Below are experts of layer 8 (counted from 0) of a mixture-of-experts language model. Rows are named router (the router's row for the expert), up (a neuron's input weights, with its number), down (a neuron's output weights, with its number) and show model dimensions 64-127. Each number is 500 + 50 x the weight over its row's rms, rounded and kept within 0 to 999. Numbers have three digits each.
After each expert's rows: "gets" lists some tokens that make up at least twice as much of what it gets as of all text; "comes before" lists some tokens at least twice as common just after its tokens as in all text. This comes from a sample of Wikipedia text that the model never trained on. Tokens count by the router's weight.

# expert 12
router:488494562515428456506486512603516457487465530455577475483444559522521434488538553531491508453454436471565502505492454616531535528437526535532443482520579584393537485588522524442521584483547609
up0:531446438599485512569506461595466470458581558531428523455406466491481473514518460548529459528504519518433425615485537530544460475514535471438601588612490557541404575470502595495540421549505514
down0:508433494513497542493507488519544478500443566563477450582532457483506421447472503430553489515564499518436544409454511498525489433436530513475553423514584479405567520485455547584475476456531442
up1:527399473429510534536467497478592496537600490490558530579544516554531404564527513466507492552482564457484427433515455518496459469464513520606527509443500574520449462475502485488445543517461517
down1:524547566587529449614457400484451581458441566490402514452503485492522493550487406532390526450530445510450508543425446515487507405403479511408434473557519422514497558472504557506556596555470475
up2:461448490583502437540523502462532381460564480493463518462373423502552513493531487545530463637570427490487500442508554518487469430492551464530545500506514528449529534449421407521586497554541534
down2:521545552486519483557470481426402390492544483536521489461484520536511483470433496495558507496461395589537585516496492525532462623560466451553493529431478523435571533534520607438524516441499486
up3:420515531549516533521593497567429567540418463356578457574506531507467476525436532493489516507507548527530489480462413520505436511475524514488403562573519475520553447432487518531509491487496576
down3:379434500501444512499482528468532479524508489507492434513448545604493556482597356582472409488411463511479497534522457490465534521474441475574468558396462546540544507428477514450459499502457461
up4:420483470550475466562498463475551614459558571500483386543516468545542486440483431342509448477570465522420545516366528486549544474471498483455478473630431508439490489495538454512469479532463508
down4:529401515567483491519540463468471568467592506425536526447516547495507538512526518530504557462559468384481409465445542527482429516494539516440540536491542506520573486475501537543483482536544468
up5:504520511459572579386524482504567422498543501438511491459354487524480445550511539477475624462524489467528529462479544472516466445455447496464459485561527523490383521536471453538460468659561503
down5:469529484523448470421504511481512506462417505490497471575444527422619543485492497562588454477557456500547567437568529496368499513557562526443509567503515499512506521539448374512499503373483426
up6:422556507580509465420528523531583565461503508545574467530535492504474501489432518527497524580420416547508516413548547599491527572494570563509594455375512539488535494432476517445545491412457577
down6:449448531482464466511566587540557502510520445460428519511543520511524553466496554500516478428532479522491521520413549538437507440470463409507589479503463490388447548492487608549497443543575476
up7:454503515445450495573525485436500511452497415413518468442508439375462562474509561503441512409506485563513578481583494505457474494547519501418514527580541561565484557490518450505488616461581603
down7:474507466451509406577583500530400380484514601598445401474507516503492599487541437501491459551501506506452531620437411486547482611546466623482518419500497507503529461550405544564546471458557470
up8:563454415530468554540426499480510495452442481566574520547532397534526584451562532428527487479467488539494481507575539443523567488484541434451528512464494639457485535504548479491482414515422464
down8:516584463539583500495545503455518478485477477461402540557499415507457583556440440450500542542561530464513417473480403458642537579443440561470448387468570487495446489479545527552531481435502504
up9:568359520455511544538452542491503552558536490461391529499422546497522428449534560524595508553490520500557434444457442527450582425437489509517500560526396479539496503522506520564484515502401530
down9:449503470529515490526480562521585428459556372542453516484512517511502532444543501445529574540493505412491527442574495464456522498521516563529583436521612484509502466503547459459537514544498454
up10:458556450514483513400532470461434493522440525486416531483456464507518494515532566493441571488536546424526608559430501542547525580488505407398537457541548573553493427481466506526574403536534508
down10:513418507431392571531443497546606503549480546449461451411417464492468544479522491591562512581424505587445488563591525421529441549575535489477547517529415467487473500442520560575405432454541462
up11:501592663496443455578536459389639460532527494470525518596558493455500487479455506442507482504528493466518598499522512516488449551509472523539458505451546508479476529443454557466485503496422486
down11:503404467445487463617517504490535451557471489539472501495509453416574444473558422446519507497534502481426568495511569551443424488494496458498520487573483476421485560468523493506507506552427538
up12:520494426503577565413573435432540436458510459545466559526460534482478479517502517473454356589500498581466446451544517501439540518455480514460491539397473541461457491540510483563444510582537531
down12:456549445459455521572492555585430485537482429473590595432471486534476430533414495477520471449498385573468410496511549419520502480413480439581461520538505552600518528469515412447425416546435443
up13:489399574501492538522493591562392451563547530506468476503499576461383498487485512515442489506550574482528516446471537422411460499515479424513547484505553448535517559529529500553465505543483435
down13:467506509460458528489562559451398449448536549492452496511516505530428467451483460502481449449468563480562505508438538516509468490395457574489478534584507532438524530491492475539559485571517578
up14:440554541452477584436489477494491483469543512479397574492530511486432523550596585525521485509519529524586574495523535613539522385550541545531571495455547447531503422588429476511583424518560544
down14:413420507465552479487460472400422470466542455462549495524458533510502483407535469466553513428494466468464392437567508434528533618497490415515467518540517563560497523547490532468443497458493508
up15:513445463501439465546462538490462442481507500501483515538490374533519494488551583478504422528468543565512480450466476499438520503508479459510491575585457531475449483531523453538502452511373498
down15:528491484525509505430545484479481585496632494555547486465582549543399537456497512529505437460516452408462490503530455540521528526531565520438495509482439485515519571430542461417594514445535532
gets: " ", " (", "1", "9", "2", "0"
comes before: "1", "2", "9", "0", "8", "3"

# expert 13
router:538460566453496486444498498587490486463598509524470574516523554454573545551490519399398510498457425499562590479427441520519510450547530498466529519504461520460412493540484563438520478580569495
up0:529409436522494465501417561528438570471456532524412472536540454540495580454579451454527489499566568551554460424432511485549435490529487501593537514483540438551512613468470489510558484523415525
down0:509576486472490556499440486480485469571466515497471453368519497556423470570515465546489508574527438373564569533543464470533524533476412564591523466538539480442503490609571531540499481498496562
up1:511452496470438534563628462481477469582585523452440570425573592517547511530516522495451478530470549520484461552628507576459465524551569457588517480501497418508534514516633585431543473535465497
down1:504467455578475499505488433565503491500409428495468415524490543494396582559509468556569569428571507559474459543484482475536502543489369553450535522532435573493539485472453561551513495587458501
up2:430505565553481459453567522497460507506523414495497553424474556530503425482436477560444450462444490578483573504445473435441558515532518460414524585468426531460588557461508511470495536521521444
down2:450569486380527414351488487527417382558495545461492540455509483444513487445462501430480485536503478543461491412510477461447522514551465456540561430602487562523429572532517449507527493479572475
up3:427456500509488486570601461492449480477544449447427456496580431446554507513536437571498452491480557496476447526616489488465477527502495533451489495541428481503453481402519521478493467474498456
down3:387564487490554556540542476544485553462497462601503507514456418448542460476416394473507535459565487474388504579540523466483541445548523516534498545506455563514570475467473561509510500403445488
up4:547436542495488512493462551499502486472556563565580567567556529563472489541541555524466496484625540442466409521471400544540461609506541561501567509515488606526456497459466441480517443427525405
down4:548579417502529494548514497491469564528521444541502485526492515517529535458585486540572498569507525492485442563399518377539525517490473549411533512517505458513513578464483524527561560502563465
up5:512565541437509425544495508427466466526532469502495537586490624597455510397542565562518490495517440528509469459461431450415573495560586465433412390531448505573472527513510465526463492504546484
down5:516489477474499496511481491460597561483433669419452522573564486481540431549500500519472508435494525471497611433587500492486546488462515485585515542564439462452517492586523530535476554409447592
up6:608519565526456541533555488481493466471386510429496489411531347466486500516530479478554480532625541523496514515557587545547524503456435570534447507465489419473498497438466464429378473514428559
down6:556408486473416511588533509611450511548494522485513532502431373533602439539531562441608536525442534539564526454527390423489573513439492500602556416473607466553491428452522465438562488449489446
up7:596459500488441410478449444535533553472552492482502529475500517469388505471452469518509561379505457508546606496357482434470528494464533455473480554531533625563539552593534546487560584521513459
down7:499529494448523508546426543464439515498535425452531532487501474465463561442501575555504536527530479472409486611475509486556528542482597582569499480469513515456402474538594540592528518643439535
up8:460530581495535611457455495464519522470477521505523516529566498471561514534348425515519527549489520413428465567532541393558543482526523513483437470559346543474469596502514428448503556451428446
down8:538487513597573480465542405588487466431441452488492418480428552449535454421573476514593531567458511548527505386482455497499516453531494571488489506493424557525412526567395534513459436375524521
up9:462555487424547487473556501472560525446495554495506477498487443503606473512590587475431524458473621486413449357563469417592490582486561403584482590452471500567583469516523569438434435465497463
down9:528474495492420483510496565496555493446531471518530475519505596508536467427390521456444441461607562493527477487475498533529588500441537482537480500509548503476446498575575555477532565493477504
up10:559523483457388569504409496553489561469557446573437522476454494481474429598520459404482541518447485558421433517385487478395458468545496472481595525494459482580490503447583483459522462471493509
down10:552563561422515357443433548523442484516450456475430562476467452453499455378426559528600525483498484461534495569500496552515437539513521459432505511524512388453402459565493476481389469532474524
up11:490517478387513470520515416586473476494425400472428526488496470538521549507533547476485424464495526432477550529471419443484524533457497534528507499370435617379503560487467528499443476586540400
down11:498562470484545412511550464461521459495548501462537480475439498434525503500489393514559452472484545521550525564440502478491524482440556476527475439468527472509421419551513472545595439570549471
up12:506543487564512540466486367511559456555461491578540497562565559531565464482482474514480537481544416532435595447567556574468464464577446615439521466514451518476448491470451458419526517472486534
down12:506411513549509468568469583453447488462526570449427480521544518517608501507521471481558448472504386497444455530419487525569436607422458536549380430487474515418518480621520512572447468556495434
up13:448527445498425463534450502432472444490569549482506517539554536503489513488604503490434479538536531494491484495570476531487552501475494489471538575466447526414547513431524543421577397394530480
down13:469566573498472524529495508500516548573511433505441522519480564444488592454498544450518524404504454518481441407470529501504575498492494533465533547502483508560450518405474506597420600618526502
up14:506476467570378561558497505542526500519438470520494459481401511527521495509454480414505543622589531508626443568462384561494590585448566652472514558451453516418532451503505467475496464457478478
down14:538544475486491403514563496528488463458535447564456509562574482503478459563526549470428520492494576505447520503446466495475549497412559532534627594499508485552520424554457384422566517432496503
up15:494491532416464571470565456527508531511517574473475453461480515400426643515539603498495543486530460522530512510540462494529452534576605377463431435556493453542456487438508534572458504524546477
down15:485547468524470447490511502513532488561607404435508539515497496412591590417530476585466520511575478496435500506598478484537519583443487442435439456546562546424470449511485493494354506531446450
gets: " the", " in", " a", " The", " of", " his"
comes before: " ", " the", " first", " time", " new", " years"

# expert 1
router:450524563545499557515541525529469461440450577514486460479417456525460481589504493577609435564503424551575511486460546499477561547482527511498456589513384531508443456469493469505472506532452553
up0:490421416483463525492443400543472486481465499483525473540538547411513518553440566497527415554472516473443506514510581414461529424504451537535540480486549482490496541487571406470442534543577478
down0:567465467584466425605552556483415414557483453505441510453555569420475432570492448542515590504481462516532430547500464553507453526503449532468470513515483556522574476556513592459557481426501559
up1:507432542441407542514571555542531537578533483496449469525480476586480595448575441412571518507550429591563543508457504472437441566483417521478449462505521478519549535492466494502483517521549414
down1:530448540562478421640534514592530429483499505516514502395434570533453536467456447464550523534467499577473481495449523478529496422538544473475545410466543474574538531545591495481560509524445508
up2:524611592450449532491513624573379556493487442462476581416539479434553544475442499521602449467531516495503421487492518496479446444528601489444516454521518542454494537508492461580546497459419571
down2:457418484526543549455489487455470496481501456522505476542491585493519544523496523475433525431548523493412426609478552522547583536467500508555404553547544513456527485498513565475532524526597502
up3:560473484440441482589604485566537521503588498451507448449504466384568573474534524480464408533484513593521483431450587506485473557564430456549447501450490466521425481606460494509514495484427493
down3:474388569558462509487466600492487492546466611506528534483611406466436576534462450509530456588537488570442503587658517548471450530482569481434510531492562495521454558336555464539421444528534476
up4:488549545427496503500574572410433544542460538452528459405541523489540479506318459474412504389539475505501537539528451503516529512475614521517473545465477504547566409471489546517520478432559525
down4:494552430461567522512622548473515544548508543532457490552485537432494472539523508448447438530500501511468453582606494550489441561427462499531521491459502428503566468530495520469473510530429478
up5:505647538495516542503451541447556499488507497436507584500453429545493554454554490530525501443519425436534521511460600427433504429393547580451477528527450446474480514396458452433395463425492484
down5:499590532500476429456467477452437405593397469523455405442497457578464466507468550524505477462532461462511464486472501494424537472521541474510455531509523494455606526572449421417477525503540471
up6:464494457528544601539598526513586469504485487469540411584542542532511442458494514537422510504530591560476523551427521402483493533421523491439462516416565507473555412493447492467509528577479511
down6:465488550465583396494450528480592536458524586439524356474545515443523505497527515436562591481536533575493533495536434461438456560448585499468467527511563425444510468488551516528506480454465514
up7:457393485572586599406477477482505437476526518551477510490451491479481468558528495449506552519464599583451457567585454387511625536504543540467578511513464498474416530402488465531489426594479475
down7:504392404470527456497426520443513575504491504494476559580362559515464382460480627501629543521430477586522490513457476517475413501454591460459476472500495424503471565480485410492547447510397527
up8:467438613441540482514483556439467446452473497550473471522568450494512539470487514467526493633576527516447482566406484439381561460422497485507457517536497377485519518413514516577545531438433512
down8:521448566533498503475583405442457486494587536467516499501535439494431493544475518480400508557512472467531460507501460513518379519513515527477506483412447491527486386554401460484570560443561408
up9:488522561521564475497488530559552434442344485543512470425561504553496464579571403443504542533547384505532588526516489474486497593600498501457536530423491413575504471476531561490415501510516494
down9:535653509518503414464504450506474442484528559509508461520563536530468505545519480539565482456602514475562490507561462430528572472451496481485533505486529495474487417513506481342419471591507460
up10:552539550492553545510556526519478522476543704420435435491464455399430517494633415541518484536598523563479467465459583570487549527489499498483487519463475539565493515534549500543378526563403627
down10:551511600596479462502552469467561481511453410439554572483456523520495516477557405452490429452455536529475585570517475457446500502438511563486537403509468576601537514526553458556601496529415416
up11:557434457508524520425489493518601441469495589579515629542509517370473514537453498541556535579509518599554408579599539512477418463460530444444523459520489527487569392465491531547428470569529504
down11:546501429513459490382520548557538576441479457425606550424434522573370440538476622548560509450396505502490434472535473493465605523526476525505586480522496516501541550552448432503483484466521549
up12:505467453465529618486564493507508421511536489511530393495598507445527503519466448419580471413546464521476473617517441507510422528527494589537531542435501598536502424563427536522479471461563561
down12:520483551504527569454469437496506498492457426543449473471465468636590547510545494524475588448471522552497528479448505554424555484534414499461530522593415468435484449589509534465461556526610384
up13:490552476428460464523569458575550541458414627423543558507541497502504520505522481548492480515537447444479493546516507559421466479382558446503491514536448629503430471532508515431482482507555492
down13:490496485570542489524515526429441607522495421482454518463451527467461544452442522497606534555462475523457368467488388503632491441617577455504542494447511512540525480539535535493479433496489487
up14:487510470562474548592465506469491604448513461514536439391473562510506482448532497503428547441394451432497524471513507468469574497515546446404478492530542514543490517576464477449515490562568416
down14:524550527584508517557439471508602412450554437477459528511488493490541566522446446526551433531420522435471509570506471468570501480495449473492524454470478516452472457577563524494553565440522483
up15:499498440543457489458558550509493465524544488479544489555468505498459424469457651540460422546493567500470526426462386569479521532497571411504464514540419435554523498517528420477488480460493518
down15:503477469409461470479432515477474479452498417492565651487502485513532468522517472478537572508504502558521619503379511500521461600533448517505570535473519460496535473490483454452485505552453471
gets: " ", "1", "2", "3", "0", "4"
comes before: "0", "1", " |", "2", "3", "4"

# expert 2
router:527553531502460561489453474506424508551527493458538417544522504434460497431534489579541519495451485493559497534458550535517494482562564535502485504500480548448518481522432528486484598462518562
up0:522526408454443574427442517555500456479513623520474587476425665516508438520464449506512529550540554418544472453461466460454479515618412511436417524510456497516467457599444493498491514535552533
down0:469429538493469438600506445620425597505494510528567573577358501526542517442561480474412413572545428539397499498471473467443463480481522556568463496443554577502503562468437517564539468444545434
up1:478459459479463542525479527463358439482506498454509453398498432502491633581549507523544446512505481509567438573525499457546482455468414428577505420582552466481513516528376509568500524483397469
down1:520468492443542473540450553489594490561478376531448495568538527439521484463577457495449569606455450628484489471588467425425547497497495464531410418553521481450476458540497530455462452484511410
up2:513489549508508490515415484566570556470520465482436458516490482450619428487576404475492418545528511452403472490401526455577446514546563541533392461483455526541506526505561514533476567526455474
down2:422540466432477499486502470509415561571356538499498555493523470551505541526463465525465398525447550471447477538455557466513495544477540484620529588571531451539490477493472430526454500545448460
up3:501507490451517500505508441484509531495471499526457464499468524578507465472494416453565538499478517426469451478433456517540490540529567475564555483564439589467455571478431554391469378412530516
down3:537445494387506500423493544527507532444480524466503503575414546517421528528471508480448516509356530501598564480437501563380506496411500429474537549477521515551430514566522568425565519583528449
up4:563473478551483492470516451522536510408559353535559529389413517519534476459519536525407426447514587489553495530376488471553522462430496526497477558450606535455512536450560450436482541490586540
down4:520429480501523505510522460544515385486567423522494497508562482550474567560502508476436496583508531537422606555442473460492506472618491578444470438478563493528546453472437447515417445569508503
up5:492557519494538497547522508449521535510447471547483450487528464458493468523516516451555506470446523474465504478444452496486415400453448631464649477460442523402530588415533563473461496488441577
down5:443463466532534487514431527467511553437516496593532557594421494397460505521501464549511413548504521474563542512492540453525532495462492525539510590556507489467493438599514524474416474507575439
up6:412577494502532460618482419528400509524445485427478520506622468473506512451498519538482539494531519468583579437565559536603508487469424455510482549495559430413500399465589459447370538473507440
down6:391433480514444563566475483497491465567463535466497454388456489540552393546500390499565506595500481515496581520492479418570390559506482486531454566468551482372544417489415607494483468421516484
up7:522582508472435529552457531547558476509605560573524461477486532557550516485534418463456561435547449532565515585531534521552537583477459627436495468462482499444571509531577506448517426436547500
down7:467466426377490560529435504548455475449521461443469448477441417459514494517539470505505485478472515528551469545553521578605545485466502418516514517438572476567521518536607425514536458530506448
up8:478476505539497393554446568403436573478504516526506385391494434490412573460583503483535515506518500559522433541498452533524573516474491435551449540576388503547570447508600494507536468412448591
down8:469606551538552453496466424552439535585464526374559500478572517523502402464513488514529527438501513610520536477411459532445492536457511426410457448458527452570459476457600492508490451445542463
up9:496421480528476532530423566411463547443524396459600457495462518645564462558571535505471460555465532476441544472508560529492434544509502423507518495462512472455493469566463622480376629510478500
down9:470505558526391480493514515580439430541588490535429462599444514489464494546608419376551511577488489571562435596526467526558578428506478531461512483613480467483405509646493462553507475478599409
up10:535510616380463554548496494409535452617376469504519427537554510506434481423551486432612510518556427514549486498557485485521540514530566561587452496531477565539579542518470613446598540549523455
down10:447489564512436461398446403579518523447517542533508458533653545476513542526459454439491470516543472502571493504442545527464487485509480590337441478495604504496513560524407455550455458539489492
up11:503509485582507462593448536548510496553490442486502387524491452461497518533573568426463532513461511550495532524430547490522586540580490571514424518487508553495558534555607504485514535478529578
down11:485486480542443425462502520468539537484489429557472442515461403511512493514428553461525466466526507468511448593562434478516513497536627497543498537497492451505557480477572522522488458533441470
up12:502525541504496457492491513557531499498575460450545508537565498474512438472564519420524532508470520574499435529443558456431440456443544484451498485594541449517541502534358477459456547457492496
down12:549456441567442420493565544495461489451438566439493526358676530425552485558541410541515483541510439515449557555510497586441561420497523589528505589405466454503476421407505466515518495517583468
up13:369503531427499559420560452512474470572531508486420403441483485505479490493519525536482419518543658554506491546524475461553435448578543435467446530478477458483494488478504510549494558570536542
down13:493533532514511567513491450576508448555577484466497596464505475603516555454514520520544488577543431496506526534462478461504382469486469531482452434537473546514484573545475440470454504448478509
up14:534527529491500558503523437492497524477450522531491433394460520506568550465503527505504434454441473526495422518580465493451552543502487400425401494503394553515551444529445588520548492560541494
down14:545556549446553520465509529563523509490336627513416576541470520541547433532455437544523543502435539619543430478495477503591548597497515564554505497495510554453519505468469500522567548492400502
up15:500457597444511482437563535559399463512536539580561449507555524481501498438594451460487438521450506479538471426482432559479492522473440470498481536436530517391514565606573480442541523532583532
down15:508448546574506582403468517503539523446598459420530474444539508504558551476490513510547602564486514409453582549509402580407444448417493497524424515415456543486475440522533497550539525545530436
gets: "-", "|", "%", "N", "ul", ")"
comes before: " |", ")", "==", "ing", "===", ":"

# expert 11
router:603567478601469522550401532523463518508396503526489360451441551540482456525570513554445556491458512511508566579397432545451478531501568448452541526542500461590443520390489502486578593510495532
up0:526597416492492557448566459587505455430510491437562492566510521424406451568539501421539517475503536491496535600467533459488526446416574539518501458476541480471471510422407432505525569375567402
down0:533466522555484483526419460473547441535530422478515561575538429483460505452501454478522496510472482418471382365370581420435548445511511468494602491416511539428531471427457466512466503520504434
up1:574526476562540542518481472530543461473435508432465522525519537459534411562523520456491523350486472496473530413476580537559507583516534564567480437449489392499473512451481507502536499625593533
down1:566448556485483484490519489509476538469477557489444631444454426542519517606556531545433486473531447565526538417485444453526485542459431505544551502436488560487481413486433503515516446541412482
up2:459464455588472549482481524452507505516569490511447419557481496507501537578558543523517565485461486587520452505438530495422556553488532495477542469548538549563527461517502501539520450532502503
down2:522466542500582422474465530538517467565547503592494425533544497497507456485475469461577443536521496473527602510560456461472585461509528527440534487583497484578542495465465463476537516441551537
up3:503503544477499560429543636441491473544513535472545471476398506519500514560629570659465398547488562541477437504441536504487483594510497502461517514482493553478443454541551504451413538600386507
down3:498564456515529495464461516551489446398587501465597536574407391535526597511503493528467474503512510603476486542461482452507467613554487427500540483454574506529503482507509507447517452497510499
up4:520488455503451532573429543571445404407456447551431489455523545458519543467543511459552476476521499476550519507384446501526491581451497520496471522493570499516453420476513472543529456547537556
down4:536517530464490512496484516491507600570564591565485404519473473519523494491575497497436486465509516505381462436499430422549554489530572449468413433539569493495510469570581525567466527510478445
up5:490522473481534573455509539432484521475530484470478470617506430459533581467477452510503483466410511476450463521532485512545448516516545546461491473452537488533446493472606505485404426498513558
down5:494572523443507483566581456528498431565535465529582522526424463464487476456490553472467476394483499466456481595511523506547506560509458526444386527496546495540537501508531575597507448504485529
up6:482526567531534491529567502583492460508425496520504481470501447397558557509499443450568483495432551477493471454435443478420441495518513541512475499509430478417546441489457461501465516605535545
down6:481470449456526461531515449500552513503514473532519518363439488450443518468519471544561566432565423494434425592540479510528538453579590463537477550495554518524436485479464437481523497459427402
up7:498555541484438515461476485602551510497484391534524599504511508486534480463447504597502540489511471524635605594484550500565490442411495465529607468476460494557457462562524527526508497442529511
down7:445531547478458485467468477442496555619538567422517504456554549539472590507545482526531492543542452522605487475489426493477502538481467557490534570501591482566565447460467483604488466406465520
up8:552498519451516572591494459458422511445496488435501454484539452499426405516518485494493539493470448438461513466482481564471570457512410437470574560509555476539491495461496488505553490534562586
down8:459495480523478509531477478523400489468431438503557491535545443481594469486511513533492437447487461495500429524489532402519446463515588542434562591470512441470551533478501485540516490393569406
up9:562566440504468529517498581570532531522456510532582455586421461443451440542462562483535484506503504507531583443510486542543370473469527567569522502566529523421505579521504418506528531498512443
down9:520497513436518548435518477417543443418552547531522513426465506480470556499509553567565568539543557415491469483563538515470439422491499456415591418488478521542509490555493470452573457521515482
up10:607572420507429508445580455569461425530407423599412471410456577432562493480513489547449484514541510470657441490408497442495449495434423503501441550513453518461449514462390628455595497520432456
down10:512562533467472511499624539437473515477604476542431500551564483610511541462544504540499593499494433513505509452517517463414543455582460408596515497577547468438547468435493501437504507529462547
up11:491505411508576590474569514529482510531520575565453495480520542631476406441526530423485473524420492442489595512542464529444551530515471515417564435496567513527477524468488572507586505425427538
down11:569532467444507609473518531566553579559475515477501467518480508509546474549504498597528486519518569576388512557559484642512573504574488556525480505541492561441524497543477512517563489508539572
up12:501597422551526498587515483520423498456550516376414475483495544500528564460501414527510474427494551485530522497427487501430453466513489529511424518465613440459507478434519449426440524453517471
down12:524506468509476511413521444545472556470559456470495493437577422627512488514537475585425432438548457520612492517664499453480497518519477526556430573474530543446445537537467477504505519463470446
up13:514526467500567508532509476538409520460517614532532475469454469593492481559544452465535427448512493515440544499385514567557562566490507533498519576526522427438482516509401518480555483400439465
down13:518434509392411558483479472452516583462432499529523545521590533516575466526584565509573461514533498478472477517498432558534536564431457465500513490576531488474467505487504394496466535506480517
up14:554516531438497583502396558506504455593548484518518487493488574577480414485477568520464475491521431456524512494515498518470495509511561516545489452424507465495396555453602584550577524514533452
down14:416507539559564410526384512548456531568551497451520384525449488522513574560544486478495513585378454514448437527513621478564540458481541416541435515582466554516483494420404476552448491464559516
up15:522493564573482548553543462424512474506516413542563508429460543565509454481475572485555542634539546521462484549547548531510459471455608449539435502570499543473521518424468553521409436421509554
down15:450472477546568544491491616540550497553580536472485423435594440446459562563550543562419558446526471513537525439501440398371501437443462522461484505504450394461529518428538504423415440624469608
gets: "0", "5", "2", "7", "1", "4"
comes before: " |", "0", ")", ",", "–", "5"

# expert 3
router:489578511497503498449560546465441495482457509477611505467553486495514504651505554524536476528485503494601553501402438570501479439485509569479510520487545445538601515422496522428411648512576451
up0:569499580425496531585485475404412627560480604520463526498507465441451517480473553504556456510477547485395478460495440511451583488414537462525490466447457509484489462513485471537422457516475447
down0:517447475499478412522410578485546418493586441537545470502542490481567471411540545556501634450562401550503460484465532380473451552391481475447539555408451580513560565447440530435467491463526504
up1:531537464570540556532427556577466428427487518506430553471512464526508575499523449466542512594549469515441504560528530539505513497540475434560527558569493592517488526527447493602509392510458510
down1:460465503540504516520422533414574513523430509497404526589507522502449414435485562546461527593493441524566489423576481519505585537505546552465472581461608503521463545436549445512500545468454537
up2:461540465506495521468439479590510499485424585472479477475621492565487368507548566521533561555480404494454552529502539506496524517528515539496420471458497520471412461493512455477540454592448408
down2:482596514517417463527487554446527548434473515555530501475382529489490547478455469500479431517530498532565615517464503502495453559559513490501563514539525519519481549533469457546471570512437475
up3:475590442505528515577564445480450519491563561475600558472521465377520448505573452498472386452427493480515509565536492587491469566463547446482630532498509552482427489541534571484506426403510491
down3:470499528497476554476460448479478453509522555510544542552388514349493506486586541437422529501476485485518548516489471513511427483551526573460457437582482464455479559457351512584527501475544536
up4:484543485479439596498455533531540565491529486553545511554574521577418437434550541516475408540504397508479526476422513582442413521500506526541526446528495526549468568412493558462526526527541488
down4:550611465552587454456502501433466459471518511502438425546467528507512489546564458453518561454383521435544542520484560479527567505480518542490502432578500522571493505526481474547475538411467467
up5:528466506505473515579518517518469546572509524456512514466579429466514494448470450580520490465517540581482523506434454545490474576559501509466407461531467486517466582451574546534487490528440517
down5:472544535431592448446502535536450478562562430517491512493391534412502499436638410467496550452517453549512506510449436432522572510573510491396460502617521588514507507559526566490543522491439539
up6:494494355567503552510483538582456510588519554536469548567493587554462557536565520493577483537538543462480482552441498633495522497458498511468467527557495487527515488409548486515471530517425588
down6:445571548456480555619490473562601452513456517467514485467536398493502498579540524440464520399545533442412558421473419490532526415521453516506505562454454481484481439503459445541470425581464466
up7:487504469415573602508489588574539499511490513431535433478453505483570543473497423542555535550525594532477534443566550512513523465495480469502473461497553451488443391580514510372472544458521516
down7:439458455564463460590451471507419561579455537525496480423514459555483545530386422413574524471495449525538476480438579546480425531541473486608482453540539496621487519527621498450470524583497532
up8:496521476388552618458538523434460526496512567506421478503533466553614459543555468490409525516459573560489507544509497523521525504503449628444484572526524545433602485575495556554530500442446540
down8:529506514539430507503546569478484576485540572516584518458517585478386509506548544434521481501541466480420474470559467486473474520478496552504567489390531597509495472484521440521486514443581505
up9:561507513582435490564497553495595525505519517581532604408488438454507474419501466473473485510468496467449449545519473493474524531529478518598419530582474464542458562559495514474421459391432551
down9:520447513482522551423448469484415458499518499456462427571552426452467425634463500486488452455567483550487556513508515496543558493503481557334526387613545534453498503500594492480493510516503474
up10:466525449464549511457456587533486440491397584537523532561540423445522519506523526563546455459517503504467489550463453432599465568538519429461441468553583393500462451504522587511542463366505494
down10:505512515480505541541572469411495448419530522581555436544527541507460557573523582449530434512476456530510578501548490488538499548493510449500504482423549473544521512493496562494432532483587533
up11:567524543505488616565482388426489536532514449553529569486477536462538542535482435552473503392461460514517548526462447459569498565467464425541532419533550487453454425408557530472497492501466451
down11:496507523431454499492573503554463519552502462472495596537449496462477503538507467537517559532553517594460476453549427436503497444467557488549524570425514430531431583484439428513586463443497557
up12:515498516504560468449471574537463469521562502488524538555597473508479409512561503510545568474437528467484506509474532542516544489450431499474597431471475504498485400436478545573491481445487531
down12:504556476408534502558491353403489604411525520438481503574473482541505489476439480448464546433496533517507500417475470516472591501533472596526424463516472471563466518451541461503468543426457451
up13:526532486479513476448422599440540480418534423509549466507595577525533514523371516524503452513461490481490418550571481520585518507535588509573406482467515411586438479458511526452578535546427510
down13:512634541561478444581450488517495542599506509457466569463462562505474505544539558601536418421418459485444512482524471446414505518548464457446522524508511447425456477482456526440528548484549514
up14:446412505414506603432563460482526449556412444468500440431508505507489515519506482498481462585518484636569526473469465475639455547520476504540457417559481534522483481535466467566607435449418490
down14:474485469458460427540511489625493475398573592494495519477523574458415493486562500542468440543528509508596478445479517596504616563510535458468562499509512549503496410423526470563466522466601563
up15:507545542413528584496581486446577412582471508532491494563555529524430449508520457530561392543511599455526470595477603544483568464446411607432551509502419455643519474480563458420461540519562403
down15:603492542483575488471508544541489403504514478602508457473513519495523509524469454486439440534507557538523553512539524461447455528588589452512426553458593445444518509438518540508526445563499446
gets: ",", " and", " to", " of", " with", " by"
comes before: " the", " a", " he", " to", " his", " and"